config.yaml
hidden_size: 320
d_expert: 192
moe_layers: [1, 3, 5, 7, 9, 11]
router_score: "softmax"
routed_scale: 4.9
balance_loss: 0.00109
init_std_router: 0.0184
vocab_size: 32768
optimizer: "soap_variant"
beta1: 0.95
beta2: 0.99
max_seq_len: 1024
train_tokens: 329700000
Below are experts of layer 9 (counted from 0) of a mixture-of-experts language model. Rows are named router (the router's row for the expert), gate (a neuron's input weights, with its number), up (a neuron's input weights, with its number) and show model dimensions 0-63. Each number is 128 + 24 x the weight over its row's rms, rounded and kept within 0 to 255.
Before each expert's rows: "mostly gets" lists some tokens that are sent to it at least half of the time. This comes from a sample of Wikipedia text that the model never trained on.

# expert 23
mostly gets: " years", " part", " age", " year", " day", " way"
router [159 144 156 148 161  69 164 119  84 130 124 126 136 146  95 131 171 108  67 127 156 110 113 127 123  84 136 146 100 118 130 106 122 114 185 104 102 180 126 108 153 134 110 103 108 107 118 101 169 113 135 129  93  87 138 173 115 120 111 109 119 134 125 140]
gate0 [177 138 108  65 139 157 163 165 133 174 121 166  94 113 136 144 121 117 148 133 154 178 128 156 153  81 147  97  96 154  96 137 132 116 108 109 128 112  96 152 101  91 189  68 122 130 119 131 134 146 101 159 144 122 146 104 148 105 115 178 148 138 101 127]
up0 [ 85 113 133 121 129 144 126 118 135 117 125 105 125 128  78 123 134 138 143 127 144 166 152 199 139 143 129 180 122 125  91 136  99 103  99 133 120 147 120  79 138 142 140 124 183 108 138 101  97 139 162 167 119 152 133 143  92 137 163 132 112 122 158 126]
gate1 [167 155 108 159  78 143 133 123 168 123 124 169 105 137  88 119 129 107 146 101 108 130 106 185 117 109  95 123 143 115  85 156  99 149 152  84 172 121 123 136 119 131 181 119 127  93  90 168 210 109 142  96  97 140 130 114 145 113 144 116 156 167 121 153]
up1 [105 112 167  92 117 117 135 139 132 102 147 204 103 129 130 171 136 130 138 116  85 123 132 107 177 117 135  85 116 141 146 159 152 145 144 120 102 130 133  91 164 134 118 141 123 130 125 110  84 121 199 155 112 113 121 113 142 142 119 136 147 130 100 137]
gate2 [105 140 141 173 138 154 149 132 119 121 116 134 135 144 132  74 143 140  72  76 139 163 141 132 126 145 145 145 120 184 192  90 115 123 162 151 149 112 137 141 121  89 119 129 133 166  97 130 151  78 104 120 137 153 114 164  93 145 110 148 137 139 148 125]
up2 [161 156 146  95 133 123 132 123 134 107 167 136 123 106 155 149 188 162 100 156 130 124 150 101  97 104 138 109 131 112 117 118  96 151  69  99 112 132 163 166 123 110 102 107 176 135 118 135  93 135 138 175 104 122 130 124 132  83 116 110 161 125 182 163]
gate3 [169  85 164 139 132  91 146 167 115 153 125 163 122 144 146 151 136 142 118 147  99  75 145 179 125 136 176 143 168 123 139 135 198 132 101 144 121 148 165 166 153 165 114 114 120 138 136 192 109 146 138 145 122 139 123 136 137 163 109 123 155 171  75 124]
up3 [144 124 146 119 152 115 130 131 121 144 134 149 123 140 124 125 128 159 133 111 118 120 124 143 119 131 108 144 107 125 155 185 131 126 113  98 121 125 131 187  96 180 125  91 192 144 166  88  97 104 114 141 119 136  99 136 127 140 153 131 143 165 131 100]
gate4 [150 154 116 125 123 114 149 109 156 176 159 154 148 118 112 129 110 146 116 144 112 115  70 167 129 146  99  95 124 101 113 120 118  80 119 134 121  94 144 119 120 106 125 155 150 133 123 120 184 118 107 137 130 101 112 105 146 110 132 115 139 158 114 113]
up4 [155 122 120 155 109 132 113 152  97 125 124 122 118 124 152 120 175 140 124 126 117 152 108 113  91 124 138 109 140 137 124  93 108 127 125 146 138 129 126 101 134 148 161 123 122 129 154 131 101 118 111 157 126 114  56  96  91 159 108 139 143 155  84 173]
gate5 [176 133 126 105 106 113 126 107  85 108 131 143  99  99 114 135 100 156 114 143  92 120 127 159 134 120 103 158 103 105 127 118 113 125 118  93 106 139 116 118 119  65 137 111 126 113 132 141 134 125 134 168 137 122 119 151 177  72 110 116 152  95 153 165]
up5 [107 158 155 156 172 153 149 153 114 142 147 122  96 119 140 157 139 159 141 124  82 139 151 154 148 128 109 141 142 111 101 141 133 121 150 176  96 113 111 141 152 152 149 119 147 115 112 165 116 136 139 144 107 113 109 128 109 131 135  97 123 109 120 188]
gate6 [191 100 121 106  98 102 111 134 111 157 100 177  85 149  93  79 127  87 150 136 102 120 119 132 178 140 149  80 164  92 124 120 199 141 132 121 105 142 107 190 121 114 125 135  80  85 142 107 123 119 115 109 157 135  82 208 124 103 111 166 124 149  85 153]
up6 [105 107 119 129 197 159 132 114 131 133 112 104 167 145 186 171 112 151  79  95 160 141 125 133  83 138 122 170  92 162 165 122  75 134 118 165 109  99 135  73 123 160 124 135 141 148 115 131 131 110 171 128 119  97 166  90 120 125 154 102 122 121 121 133]
gate7 [127 138 150 135 121 107 122 145 145 116 131 139  96 142 116 133 137 130 125 150 119 177 139 139 129 107 158 116 144 106 101 112 138 137  88 145 146 138 153 107 147 112 126 143 149 137 141  98 116 121 131 139  91 130 113 110 113 133 147 117 152 125 107 138]
up7 [103 157  97 131 162 142 140 154 107 112 131 155 133 108 121 193 116 105 119 103 113  94 157  78 147 117 154 159 155  84 140 132 120 111 149 126 123 125 113 134 124 154 128 117 117 189 116  95 172 107 149 115 160 135 135 120 146  99  89  99 118 148 132 149]
gate8 [121 146 163 134 137 144 142 150 134 108 103 119 147 120 135 142 110  86  96 138 151 128 146 156 159 131 129 152 103 179 114 129 110 159  84 154  96 156 154 149 170 109 105 145 134 116 111 172  99 136 130 106  75 158 125 130 171 141 121 138 105 100 133 113]
up8 [120  92 113 135 135 128  83 110 143 141 118  97 165 155  90 109 126 168 127 121  81 165  84  87 122 128 109 109 140  86 114 130 195 114 160 184 114 163 135 138  78  79 117 120 135 143 155 112 133 121 120 157 153 124 148 130 131 121  89 120 135 107 136 138]
gate9 [ 94 127 147 136 120 131  98 135 100 173 144 124 135 103 184 106 144 136 116 154 150  99 107 159 140 128 113 151 166 108 136 130 117 182 109 141 117 103  90 158 127 195 177 104  97 164 141 150 132 104 156 125  77 104 121 124 145 147 119 138 114 143  94 133]
up9 [145 126  99 159  91  92 114 100  48 103 130 130 144 112 143  80 154 165 135 182 127  96  93 110 131 147  87 117 150 166  82 133 118 144 149 146 118  78 123 142 121 165 169 121 119 165 174 164 148 130 160 136 145 153 121 175 129  96 147 137 136 200 145 120]
gate10 [103 143 130 118  73 116 133 161 138 156 110 150 118 120 105 173 151 168 142 143 140 107 132  93 123 137 111 147 111 102 160 123 163 131 155 168 124 114 108 124 159 144  95 107 152 150 162 100 126 121  68 134 115 132 142 122 151 130 136 102 147 151 123 124]
up10 [173 110 137 128 158 139 139  96  98 129 144 111 137 166 146 111  92 103 112 133 109 136 108 134 133 128 135 107 162 127 109 104 111 148  97 152 137 136 138 120 109 124 148 118 114 126 130 124 157 119 165 135 128 165 107 143 117 175 139 142 103 129 140 169]
gate11 [126 154 150  87 152 133  84 122 146 133  79 144 130 117 115 120 103 157 127 121 156  90 150 101 126 131  86 122 123  84  76 134 149 122 124 141 141 144 130  94 152 148 103 130  88 147 126  87 142 142 129  83 178 150 140 138 167 147 138 136 152  98 134 100]
up11 [118 137 103 117  84 122 165 102  98 123 196 104 162 122 142 105 129 127 129 154 109 162 118 122 146 126 137 120 113 174 162 142  89 142 121 113 115 147 109 154 101  81 136 137 188 115 111 141 118 115 125 161  93 110  91 126  81 116  97 155  86 145 121 127]
gate12 [103 103 148 167 135 137 129  60 137 118 134 108 162 129 138 120  97 189  83 144 117  69 110 117 167 119 159 115 138  85 144 146 141 114  96 129 136  66 111 158 143 107 120 101 144 195 115 112 173  92 144  88 124 107 120 130 135  92 101 167 157 108  90 148]
up12 [104 125 150 133 131 148 127 140 151 105 133 141 129 126 145 143 134 142 156 126 138 106  98 131 114 107 102  98 141 133 171 118  76 120  93  94  86 144 107 130  94 120 146  95 122 152 154 114 128  96 159  90 121 112 121 162 136  83  76 166 119 141 102 142]
gate13 [100 151 124  85 137 100 165 133 142 124 170  95 135 107 128 125 170 116  65 124 147 129 104 110 145 136  90 124 158 161 147 117 149 149 167 133 110 132 146 117 135  66 134 124 100 164 124 126 144  95 130  67 118 106  98  91 119 156 123 155 144 130  94 106]
up13 [173 128 133 131 104 123 175 114  68 126 147 108 113  88 124 126 150 166 119 148  88 161 112  96 144 100 109 171 102 114 160 107 129  66  98 117 100 113 122 116 139 140 112  98 117  93 145 154 128 125 121 117 126 153 119 129 140 112 151 109 142 157 154 156]
gate14 [115 109 123 160 146 159 132 141  94 155 113 130 117 171 140 130 152 152  66 118 118 127 122 125 128 134 136 142  85 158 105 179 148 148 135 147 118 127 123 119 116 112 102 100 112 142 100 146 141  81 112 128 123 135 119 108 135 146 141 118 150 153 115  77]
up14 [116 133  92 150 138 133 141 114 138 133 158 131 105  91 140 124 137 181 134 139 137 122  54 129 146 109 150 128  98 102 146 155 154 121 169 136 129 125 141 146 119 154 125 134 116 106 137 136 143 114 104 144 140 126 133 127  98 126 128 107  95 152 138 133]
gate15 [168 186 140 194 125 114 147 109  43 171 144 105 126  81  71 153 102 145 142 109 144 151 101 127 150 160 129 127 129 139 139 137 127 119 154 113 133 132 103 108 143 122  97 104 116 123 129 141 120 161 118 126 162 148 165 141 144 101 126  95 134 143 158 105]
up15 [150 136 147 141 142 137 152 152 124 179 106  81 107  75 137 161 118 121  88 115 173 147  74 145 146  98 120 134 127 132 139 143 111 124 129 120 126 136 136  99 147 129 149 121 136 160 121  56 112 188  84 111 186 135 144 117 176 121 140 107 135 125 158 120]
gate16 [122 122  95 157 114 113 104 154 124 133 151 122 112 141 112 167 132 155 173 124 124 130 113 105  99 112 120 112  85 136 150  96 190 141 116  93 108 116 129  86 119 159 128 137 112 108  92 156  99 150 136 105 137 135 134 106 123 128 131 134 168 149 128 131]
up16 [112 142 114 104 148 123 143 136 140 135 128  99 180 133 141 155 122 139  83 109 114 130 148  72 121 150 125 160 144 114 150 163 118 108 170 162 120 103 119 119 141 103 163 108 142 110 124 151 115 132 141 131 127 139 155 126 133 161 116 150 105 143 140 142]

# expert 16
mostly gets: " JPL", " Species", "History", " Website", "idae", "Career"
router [119 142 138 176 140 104 145 167 102 141 119 148 139 136 101 141 151 137 136 128 156 137 103  73 145 128 143 121 136 113 110 134 131  92 136 123 140 104 103 136  89 101 137 174 113 159 104 118 117 110 160 110 106 116 151 112 111 107  79 100 168 132 146 124]
gate1 [107 131 139 135 121 180 119 144 111 100 164 125 158 101 182 118 123 171 149  93  84 112 167  96 133 133 118 137 131 138 205 100 122 121 132 134 113 102 140 172 124 145  93 128 134 111 110 130 119 151 134  69 141 132 168  84 113 117 129 126 115 149 125 142]
up1 [134 142 111 127 144  92  84 128 129 164 137 119 152 146 117 152  77 119  98 121 108 174 108 166 102 119 149 104  87 120  59  80 115 136 133 113 152 147 154 117 122 174 123 111 143 125 149 103 100 134 109 177 107 138  87 149 127 137 118 157 147 146 144  87]
gate2 [142 173 141 112 131 145 148 137 113 114 130 141 142 138 129 117 121 113 167  79  88 146 120 104 117 127 123 141  82 111 147 161 109 114 129 148  98 120 163 126 164 114 128 142 123  98 148 118 142 128 160 125 140 149 130 177 100 121 134 143 188 139 126 182]
up2 [ 92  72 135 120 105 115 122 125 134 138 123 133 143 114 153 118 136 139 105 151 179 145 153 130 147 138 110  98 145 144 120  95 133 121  96 123 134 145  91 115 112 169 118 133  96 147  93 114 130 115  89 173 174 137 100 108 130 129 129 128  93 135 121 120]
gate3 [134 120 126  97 141 119 176 107 130 139 123 131 117 131 107 132 125  78 153 124 120 130 147 167 189 118 122 120 157 149  90 129 157 161 153 135 104 152 139 135 113  94 101 140 150 156 117 112 168 131 177  78  94 153 100 112 114 117 113 104 126 114 118 155]
up3 [184 110  97 168 135 126 126 110 159 136 144  79 118 126  83 160 132 132 133 137 144 127 124 115  80 104 115 114 154 119 117 118 113 154 102 141 107 162  85 145 128 102 169 152 128 146 133 142 137 188  93 117 178 122 129 148 117 111 132 125 111 176 121  82]
gate4 [127 115 114 160 106 145 196 101 162 115 104 104 155 164  87  81 157 122 148 112 122 120 102 114 148 127 104 158 135 161  96 181 125 120 116  89 115 156 154 151 130 155 125 163 105 148 146 105 128 139 142 118 118  84 155 102 138 138 130  98 143 120 112  99]
up4 [ 92 165 139 109 135 119 162 123 155 129 128 118 138 156 105 151 136 124 169 142 134 173 157 164  91 126  85 125 136 118 107 143  97  89 109 144 146 136 143 166 152 146 129 144 128 144 121 149 137 104  68 151 155  95 145 122 134 108 156 124 107 181 147 149]
gate5 [184  87 115 144  97  91 150  96 108 135 103 106 106 156 143 103 120 121 146 141 143 126 196 148  99 120 139 104 132 151 109 109 133 148 131 133 147 104 158 142 150 116 173 127  89 134 102 126 136 129 122 112 159 127 110  92  90 105 149 115 139 138 103 128]
up5 [ 93 146 166 131 153 129 124 147 153  97 167 119 180 102 131 126 137 114 147 106  96 143 105  99 121 149 138 123 142 101 136 146  99  75 158 119  74 130 145 110  61 132 123 126 184 117 129 109 133 119 132 134 106 122 121 153 143 157 113 118  99 125 147 127]
gate6 [101 113  84  96 121 113 112 118 158 134  91 125  71 135 132 120 163  94 106 165  95  96 118 143 148 139 135 147 133 114 137 157 141 144 128 147 132 127  51 131 127  88 101 135 123 147 125  97 138 142 177 132  89 147 120 143 137 130 123 158 147 156 134 139]
up6 [174 158 123  91  95 148 119 106 135 132 112  97 132 137 128 104 158  98 126 143 101 115 160 117 158 131 124 162 140  96 160 170 133 148 138 148 154 112  67 146 111  70 129 156 102 149 134 130 138 123 146 122  93 101 122 157 133 117 101 131 160 141 118 156]
gate7 [142  81 118 173 115 155 134 109  73 136 131 134 108 147 137 145 170 107 158 112 126  99 117 152 120  99 117 114 128 124 142  84 116 111 103 157 155 128 113 142 148 193 153 139 145 135 153 124 126 146  90 122 118 143  96 180 127 140  93 130 135 129 128 157]
up7 [145 148 166 127 163 100 129 123 150 128  92 132 134 137 135 126 140 106 100 126 102 112 107 117 122 118 153 155 104 128 130 130  94 193 128  90  80 127 129 126 157 124 106 153  92  83 108 133 124 163 153 137 141 142 140 117  96 133 153 162 202 110 124 160]
gate8 [152 126 148  90 115  94 126  78 142 125 168 130  64 155 128  99 172  87 107 135 200 137 149 123 159 124 115 126 124 133 121 145 109 154 137 140 141 145 118 165 154 137 155 108 137 104 135 127 114 123 111 135 132 156 132 132 124  77 108 118 141 128 130 126]
up8 [109  98 108 124 144 153  91 105 111 152 134 127 188 119 126  82 176 138 134 142 119 100 151 111  87 145 124 178 111 130  80  64 127 125 137 120  54 136  90 124  94 113 108 144 122 119 142 121  98 170 138 127  80 150 169  83 142 130 131 136 121 124 115 123]
gate9 [119  99 123 143 150 127 139 161 146 116 102 107 150 136 120 123 123 124 173 141 164 149  96 152 131 181 137 121 134 117 103 112 102 158 120 106 195 136 137 151 151  86 116  99 130 129  91 189 123 109 124 138 137 156 118 123 143 119 151  73  87 126 100  90]
up9 [145  96 100 136 149 107 131 128 114 105  94 130 157 141 115 142 115 164 192 127 176 125 120 155 145 154 136 123 143 113 110 133 122 162 144 106 199 136 116 161 151  99 113 108 124 117 159 141 158  98 117 114 137 119 132 164 133 131 125  67  98 110 144  92]
gate10 [172 111 136 106 132 154 108 122 139 126 145 113 131 132 116 107 142 180 105 139 153 167 164 119  93 132 144 136 140 119  76 115 112 148 117 122 139  71 135  99 203  84 114 138 121 125  89 123  74 144 128 112 145 135 133  96 107 142 125 121 146 139 155 125]
up10 [124 148 142 147 138 182  86 125 156 117 169 168 119 152 113 102 170 146  85 136 130 105  95 130 143 136 109 131 151 176 107 120 143 142 143 117 101 137 131 126 122 140 148 136  99 135 147 160  93 155  80  70  54  93 129 100 119 111 182 132 157 141 108 150]
gate11 [102 118 155 140 158 186 113 106 144 118 143 152 124 155 154 166  81 135 108 113  81 148 164 150  77 154 178 129 129 142 147 144 137 156 144 124 141 128 123  83 167 101 133 127  95 129 144 135 151  99 119 142 125 161 121 130 145 115 118 133 103 114  99 187]
up11 [109 145 109 145 125 112 138 106 107 144 105 137 177 148 133 124 162 111 178 146 122 168 112 134 111 120 156 112 113 101  86 145 171  93 142 134 115 132 150 122 148  97 114 162 124 114  94 115 150 148 118 176 174  81 128 140 164 173 129 125 177 171  86 149]
gate12 [130 131 130  85 126 114 129 165 130 143  99 123 102 113 154 152 165 169 148 121 146 167 139 107 150 104 110 129 135 146 121 141  99 143 125 116 146 118 111 230 132 116  58 110 138 123 132 130 108 169 147 128 126 162 114 130 115 113  81 113 115 111 136  87]
up12 [130 128 128 147 129 129 112 122 120  99 123 145 120 112 123  98 101 112  89 140 155 122 131  95 134 144 123 164 100  98 125  94 174 124 123 167 147 125 135 104  64 137 136 175 125 137 129 115 108  97 113 119 140 123 145 152 151 154 169 169 124 150 135 123]
gate13 [153 166 149 141 159 135 143 137 137 104 168 108 110 120 123  97 116 171 170 138 115 104 140 166 123 126  95 125 140 118 125 149 132 146 122 168 173 120 152 120  82 127  93 136 128 143 144  97 114 111 143 140 123 131 136 124  97 148 137 161 139 118 155 164]
up13 [142 123 120 118 148 168  83 127 138 145 154 138 121  97 135 111 122 102 117 133 125 102 111  96 142 172 158 116 127 126 131 131 129  93 128  91 124 145 108  80 167 178  98 110 109 148 127 120 128 157 132 172 144 149 128  88 124 127 138  78 132 119  98 124]
gate14 [127  72 144 140  98 118 153 140 124 138 123 119 113 149 123 118 118 117 122  90  75 138 168 134 146 157 109  94 134  86 150 102 140 115 135 138  92 102  86 132 124 155 158 124 104 113 156 130 138 125  76 158  90 129 153  96 128 125 147 131 117 106 136 134]
up14 [152 191  98 117 154 141 153 106 114 118 128 112 141 161 143 107  96 151 111 168 152 116 108 115 107 107 170 134 120 165 137 121 134 118 161  75 111 158 128 129 143 161 114 133 117 144 131 135 118 122 176 138 165 145 146 141 141 155 112 113 135 144 119 101]
gate15 [130  95 120 153 118 126 104  88 143 116 149 157 124 156 150 122 156 113 107 167 123 127 158 125 125 141 141 152  96 123 125 108 137 155 101 107  79  96 138 138 113 138 104 160 134 113 119 135 116 125 176 168 126  78  82  97 116  88  97 136 133 158 119 131]
up15 [122 148 140 130 126  91 169 155 127 142  96 101  89 149 140 130 119 132 173 140 113 157 138 127  98 115 107  83 138  82 153 141 119 125 140 136 126 135 108 169 143 107 190  81 135 113 117  94 157 150 153 111 128 145 110 155 133 132 106 141 141 140 118 112]
gate16 [121 125 119  63 143 131 124 117 162 128 110  72 167 114 135 129 131 121 161 119 125 156 157 109 167 142 150 153 147 112 155 126  85 149 154 116 111 127 112 154 140 122 135 121 113 126 125 121 138 165  91 112 110 126 117 116 128 108  74 202 153 102 128 152]
up16 [ 83 148 123 180  81 130 129 153 146 112 147 172  79 142 126 102 149 139  90 145 134 101 129 134 101 111 133 106 145 130 120 115 151  81 104 159 122 119 159  83 121 154 125 127 104 147 103 134 131 110 124 128 111 157 121 125 137 145 174  82 134 132 132 119]
gate17 [147 113 119 135 132 131 107 117 167 138 125 129 124  88 158 132 150 161 113 117 141 154 126 124 154 128  99 132 124 170 126  99 165  92 137 127  96 193 109 113 129  77 121 133 110 116  97 126 134 155 147 138 179 152 129  99 135 105 140  89 114 139 133 147]
up17 [124 135 133 137  97 114 111 127 136 147 158 127 107 121 114 144  69 163 152  93 119 135 144 112 151 148 132 159 159 158 145 119 101 141 140 136  83 120 126 113  98 115 132 156 101 143 110 135 136 119 151 159 129 138 103 111 100  86 181 118 137 120 138 103]

# expert 35
mostly gets: " km", " mi", " miles", " lb", " areas", " water"
router [105 158 117 132 137 117 150 121  97 137 103 145 117 134 104 149 145 136  63  96 151 144 118 164 109 125 126 141 119 124 109 156 114 114 137 124 141 127  94 104 127 139 125 106 113 130 107 112 125 140 158 158 100 114 106 117 171 104 101 107 127 138 107 180]
gate0 [121 136  85 122 149 147 123 136 158 120  96  96 145 140 127 136 154 145 174 140 148 111 152 138 131 126 158 130 150 133 137 126 121 150 197 153 107 153 140 121  94 149 141 113 115 150 130 106  98 140 121 132 142 128  97 125 129 115  90 148 136 141 127 116]
up0 [133  87 141  81 127 137 130 165 113 115 121  95 119 154 109  91 112 142 137 109 129 155  94 121 134 136  94 131  90 116 110  88 119 142 114 153  95  78 144 110 118 162 108 158 117 113 179 124 121 112 138 160 131 118 115 118  84 125 150 147 177 112 128 151]
gate1 [134 104  90 159 175 130 160 127 150 120 118 119 112 129 101 131 131 110 106 101  99 152 107 165  91  93 128 165 145 130 113 134 121 159 108 110 158 153 122 115 132 169 135 119  83 137 138 119 169 123 111 155  81 150 152 105 122 149 133 149 180 159 129 141]
up1 [121  90 129 148 162 155 141 135 143 127 126 131 117 115 142 138 152 119 125 114 133 151 150 144 142  96 134 100 141  83 103 149 139  98 108 139 114 120 151 132 125 146 131 132 123 152  91 135 141 131  88 158 134 152 151 143 124 139 125  98 124 142 149 143]
gate2 [ 67 102 126 111  89 139 137 164  92 126 119 141 109 132 131 142 136 108 102 125 110 168 192  85  90  94 126 120 103 127 102 106 134 100 142 126 137 114 130  77 150 108  93  94 131 163 130 128 116 159 133 124 146 109 113 120 132 101 122 142 150 121 156 173]
up2 [145 113  92 141 147  87 119 108 119  94 110 116 139 143 163 167  83  90 140 164 175 129 139 154 189 115 110 139 104 139 209 136 124 130 126 127 127 144 151 144 169 163 121 150 116 101 131 129 120 120 131 121 140 118 140 128 122 187 180 143 179 147 130 122]
gate3 [134 111 139 115 132 115 139  98  94 148 174 110  94 129 123 131 147 111 130 102 114 108 127 143 121 125 107 149 153 129 146  95  95 161 128 108 122 109 126  86 145 100 128 125 118  84 177 129 114 154 125 106  90 126 170 110 138 138  89 128 119 115  99 166]
up3 [ 97 133 147 107  98 100 168 119 118 162 170 118 111 129  97 135 176  89 112 131  98 133 124 127 121 137 119 128 160 145 138 111 104 128 142 108 154 138 131 113 127  92 106 158 140  83 147 158 128 154 139 131 164 123 181 127 119 137 103 148  91 128  96 171]
gate4 [177 178 141 103 122 134 115 152 148 158 116 171 129 171 140 122 123 124 130 160 112 154  98 139 114 139  97 181 140 134 152 161 141 126 145 112 150 183 147 127  97 132 134 152 127 110 119 159 145 149 118 144 152 118 145 141 124 166 124  98 108 160 154 147]
up4 [124 186 125 122 118 108 180 149 170 114 135 121 135 110 169 114 143 153 132 126 125 146 129 148  68  96 103 131 149 131  63 110  93 109 159 127 139 147 101 120 133 128 156 122 162 160 107 124 153 112 133 151 150  81 114 129  92 122 112 161 120 121 154 118]
gate5 [110 144 104 137 140 153 142 124  71 110 128 126  96 149 135 102 111 127 117 129  94 156 140 119 127 146  70 125 166  97  97 159 111 115  91 109 106 113 121 122 114  77 161 114 123 132 122 124 139 160 114 110  58 115 116 118 126 125 146 165 117 182 126 117]
up5 [155 113 146 131 118 112 123  93 166 132 146 117 166  92 128 153 140 139 136 113 134 123 145 122 109 137 155 139  97 178 164  68 138 131 139 163 171 124 135 125 142 180  89 149 128 122 149 135 134  87 145 121 171 159 149 123 125 133 108 103 136 116 160 131]
gate6 [141 132 125 122 138 107 108 118 127 127 136 140 162 151 143  93 141 109 132 118  95 112 160 137 107 120 142  90 123 115 140 146 137 112 100 122  85  92 113 136 150  96 136  57 112 145 161 128 124  96 132 134 136 136 126 152 115 135 135 123 128 186 131 130]
up6 [129  92 138 154 151 128 118 105 100 108 126 119 130 109  83 126 175 113 142 127  95  72 157 151 133 135 166 131 101 166 128 123 154  81  95 120  90 137 112 111 124 118 157 155  87 122 163 141 163 126 137 147 110 129  90 138 103 116 188 145 142 165 129 113]
gate7 [138 150 101 148  99 133  94 100 117 137 156 124 140 109 113 130 136 100 128 133 109 102  85 148 129 110  71  66 134 139 140 107 134 108 118 116 135 144 149 123 120 142  94 131 101 130 137 127 158 123 143 116 148 164 116 135 111 155  91 137  81 121 152  86]
up7 [139 167 117 133  78 109 116 169 128 165 168 172 140 116 128 118 162 139 133 101 124 118  68 111 122 135 148 115 158  99 134  87 136 127 168 152 122  97 139 134 143 136 115 189 107 111 125 131 158 110 122 135 123 166 149 157 129 151 129 130  65 113 184 130]
gate8 [ 94  95 123 122 116 150 151 130 157  87 148 167 172 127 123 132 124 137  99  61 133 150 116 132 128 131 123  86  91 133  84 176 111 129  68 143 146 123 120 202 132 119 119  90 137 166 147 106  98 107 125 135 134 101 129 139 119 134  95 137 159 162  94 134]
up8 [161 117 150 132 160 127 110  98 120 157 119  63  93 117 138 131 157  95 103 147 117 115 140 125 147 113 126 150 159 124 157 114 126 128 149 154 118 176 136 106 122 116 129 113 120 137 128 149 137 161  96 154  97  99 116 134  99 122 110 174 116  91  92 151]
gate9 [ 60 102 127  83  90 132 123 108 117 122 123  83 112 116  94 104 128 135  79 142  81 154 112  78 121  90 174 118 140 138 135  71 151 144 104 116 164 115  97 121 178 107 108 117  86 140 112 135  90 113 140 148 142  80 154 133 139 144 112 127 133 155 126 108]
up9 [ 98 122 109 145  56 141 114 168  92 166 112 133 134 132  83 137 110 108 131 139 112 160 120 101 110 101 142 119 156 131 143 176 105 205 133 164 151 120 102 142 148 130  92 147 100 149 113  88 146 114 110 127 151 104 154 134 135 127 132  95  96 164 132 103]
gate10 [118 137 105 159 136 131 136 155 131 172 148  95  78 161 154  98 150 150 115 147 125 139 114 172 114 139 146 124 116  96 121 134 119 137 158 149  64  99 113 139 118 101 130 101 106 133 133 147 108 109 159 115 179 124 140 135 149  92 116 170 102 152 152 155]
up10 [121 112 168 140 122 122 139 129 116 137 137 151 134  87 155 127 103 135 144 153 146 145 126  93 135 106  97 113 106 141 125  93 134 161  72 131 175 157 111 133 170 118 134 126 123  96 110 126 141 123 141 113 139 117 120 147 146 113 121 115 130 143 132  93]
gate11 [142 132 101 143 131 113 134 140 149 193  98  86 115 101 126 105 108 142 111 103 121 132 126  76 126 139  80 103 152 153 187 174 106 136 139 143 154 140 121 147 168 153 109  86  90 151 139 154 104 112 142 130 124 115 152 144 152 174 115 106 110  94 130 124]
up11 [ 91 132 143 127 131 135 128 134 117 114 137 150 153 112 172 149 118 104 109 113 159 145 130 212 143 103 164 127 134 131 134 112 139 108 137  99 110 148 139 103 112 111 122 141 140 144 154 120 100 151 144  96 136 109  93  54 148 113 113 141 163 144 151 168]
gate12 [127 105 106 102 127 136 152 122 134 168 100  80 131 130  91 126 112 167 103 141 182 132 132 101 149 135 149 118 115 135 141 124 131 180 118 127 107 136  93 141 128 117 155 133  90 114 100 139 122 120 147 130 128  91 163 127 115 133 102 117  98 138  89 173]
up12 [121 158 118 153 138 110 118  91 107 144 163 118 131 132 120 138 195 145 105 127 151 132 126 111 138 120 170 102 138 118 111  99  85 174 153 126 161 127 134 141 112 133 124 121 110 140 113 142 136 121  92 138 121 131 164 132 102  97 113 107 117  77 167  95]
gate13 [122 133 137 175 124 127 138  89 162 129 101  73 137 150 110 113 128 113 122 164 128 151  97 148 129 171 158 126 141 121  99 112 108  83 124 137 126 136 132  96 144 101 155 137 162 126 151 160 145 126 162 131 169 110 130 151  90 145 195 114 127 134 132 122]
up13 [116 118 115 164 116 120 121  98 132 134 103  66 140 163 109 120 110 139 144 139 103 135 108 158 113 134 148 108 126 126 136 120  78 110 138 149 114 156 122  73 142 103 163 141 138 135 141 167 181 101 160 120 156 119 156 157  88 141 158 123  96 129 154 103]
gate14 [130 122 168  79 130  89 139  82 140  81 160 142 133 160 133 150 111 119 107 144 120 146 139 110 107  96 111 122  94 113 123 110 135  97 151 131  97  90 171 135 123 142 117 136 157 114 109 124 168 139 128  40 115 130 114  94 131  90 117 118 156 104 149 149]
up14 [129  74 127 149 164 174 114 159  96 142 152 167 129 129 138 163 134 159 136 125 128 179 120 117 154 163 108 142 176 114 134 122  87 167 143 146 148 154 127 143 137 170 171  96 157 118 146 138  82 151 153 183 142 117 124 125 141 123 134 118  82 143 113 122]
gate15 [133  98 100 132 128 126 112 156 105 158 101  79 113  75 123 137  73 141 160 176 148 111 145 155 110 127 134 156 128 120 119 110  97 128 137 110 112 119  95 146 141 102 141 127 100 132 122 120 128 147 127 129 136 109 133 134 142 145  90 116 134 189 113 170]
up15 [ 78 126 120 117 122 140 127  92 139 100 110 144 153 140 108  97  95  96 150 121 127 156 106 151  98 113 126 151 142 149 105 146 125 125  89 127 167 148 154 139 114 163  96 115 150 101  96 121 121 128 134 133 114  67 108  98 127 151 113 139 126  96  85  96]
gate16 [105 121 117  94 176 124 130 132 129 127 116 173 113 120 106 132 129 166 112 152 101 155 126 145 132 129 135  85 119 129 102 139 164  96  93 168 116 129 158 122 122 120 124 153 103 139 112 111 133 156  98 111 135 137 100 109 128 164 141 131 126 128  98 110]
up16 [163 150 136 129  94 115 166 119 108 119  86 112 148 114 121 140 104 127 144  78 109 157 135  89 136 163 131 159 127 124 124 170  79 128 154  67  78  92  96 106 149 148 135 165 157 134 142 167 139  86  80 116 102 152 115 133 127 101 135 123 110 156 133 140]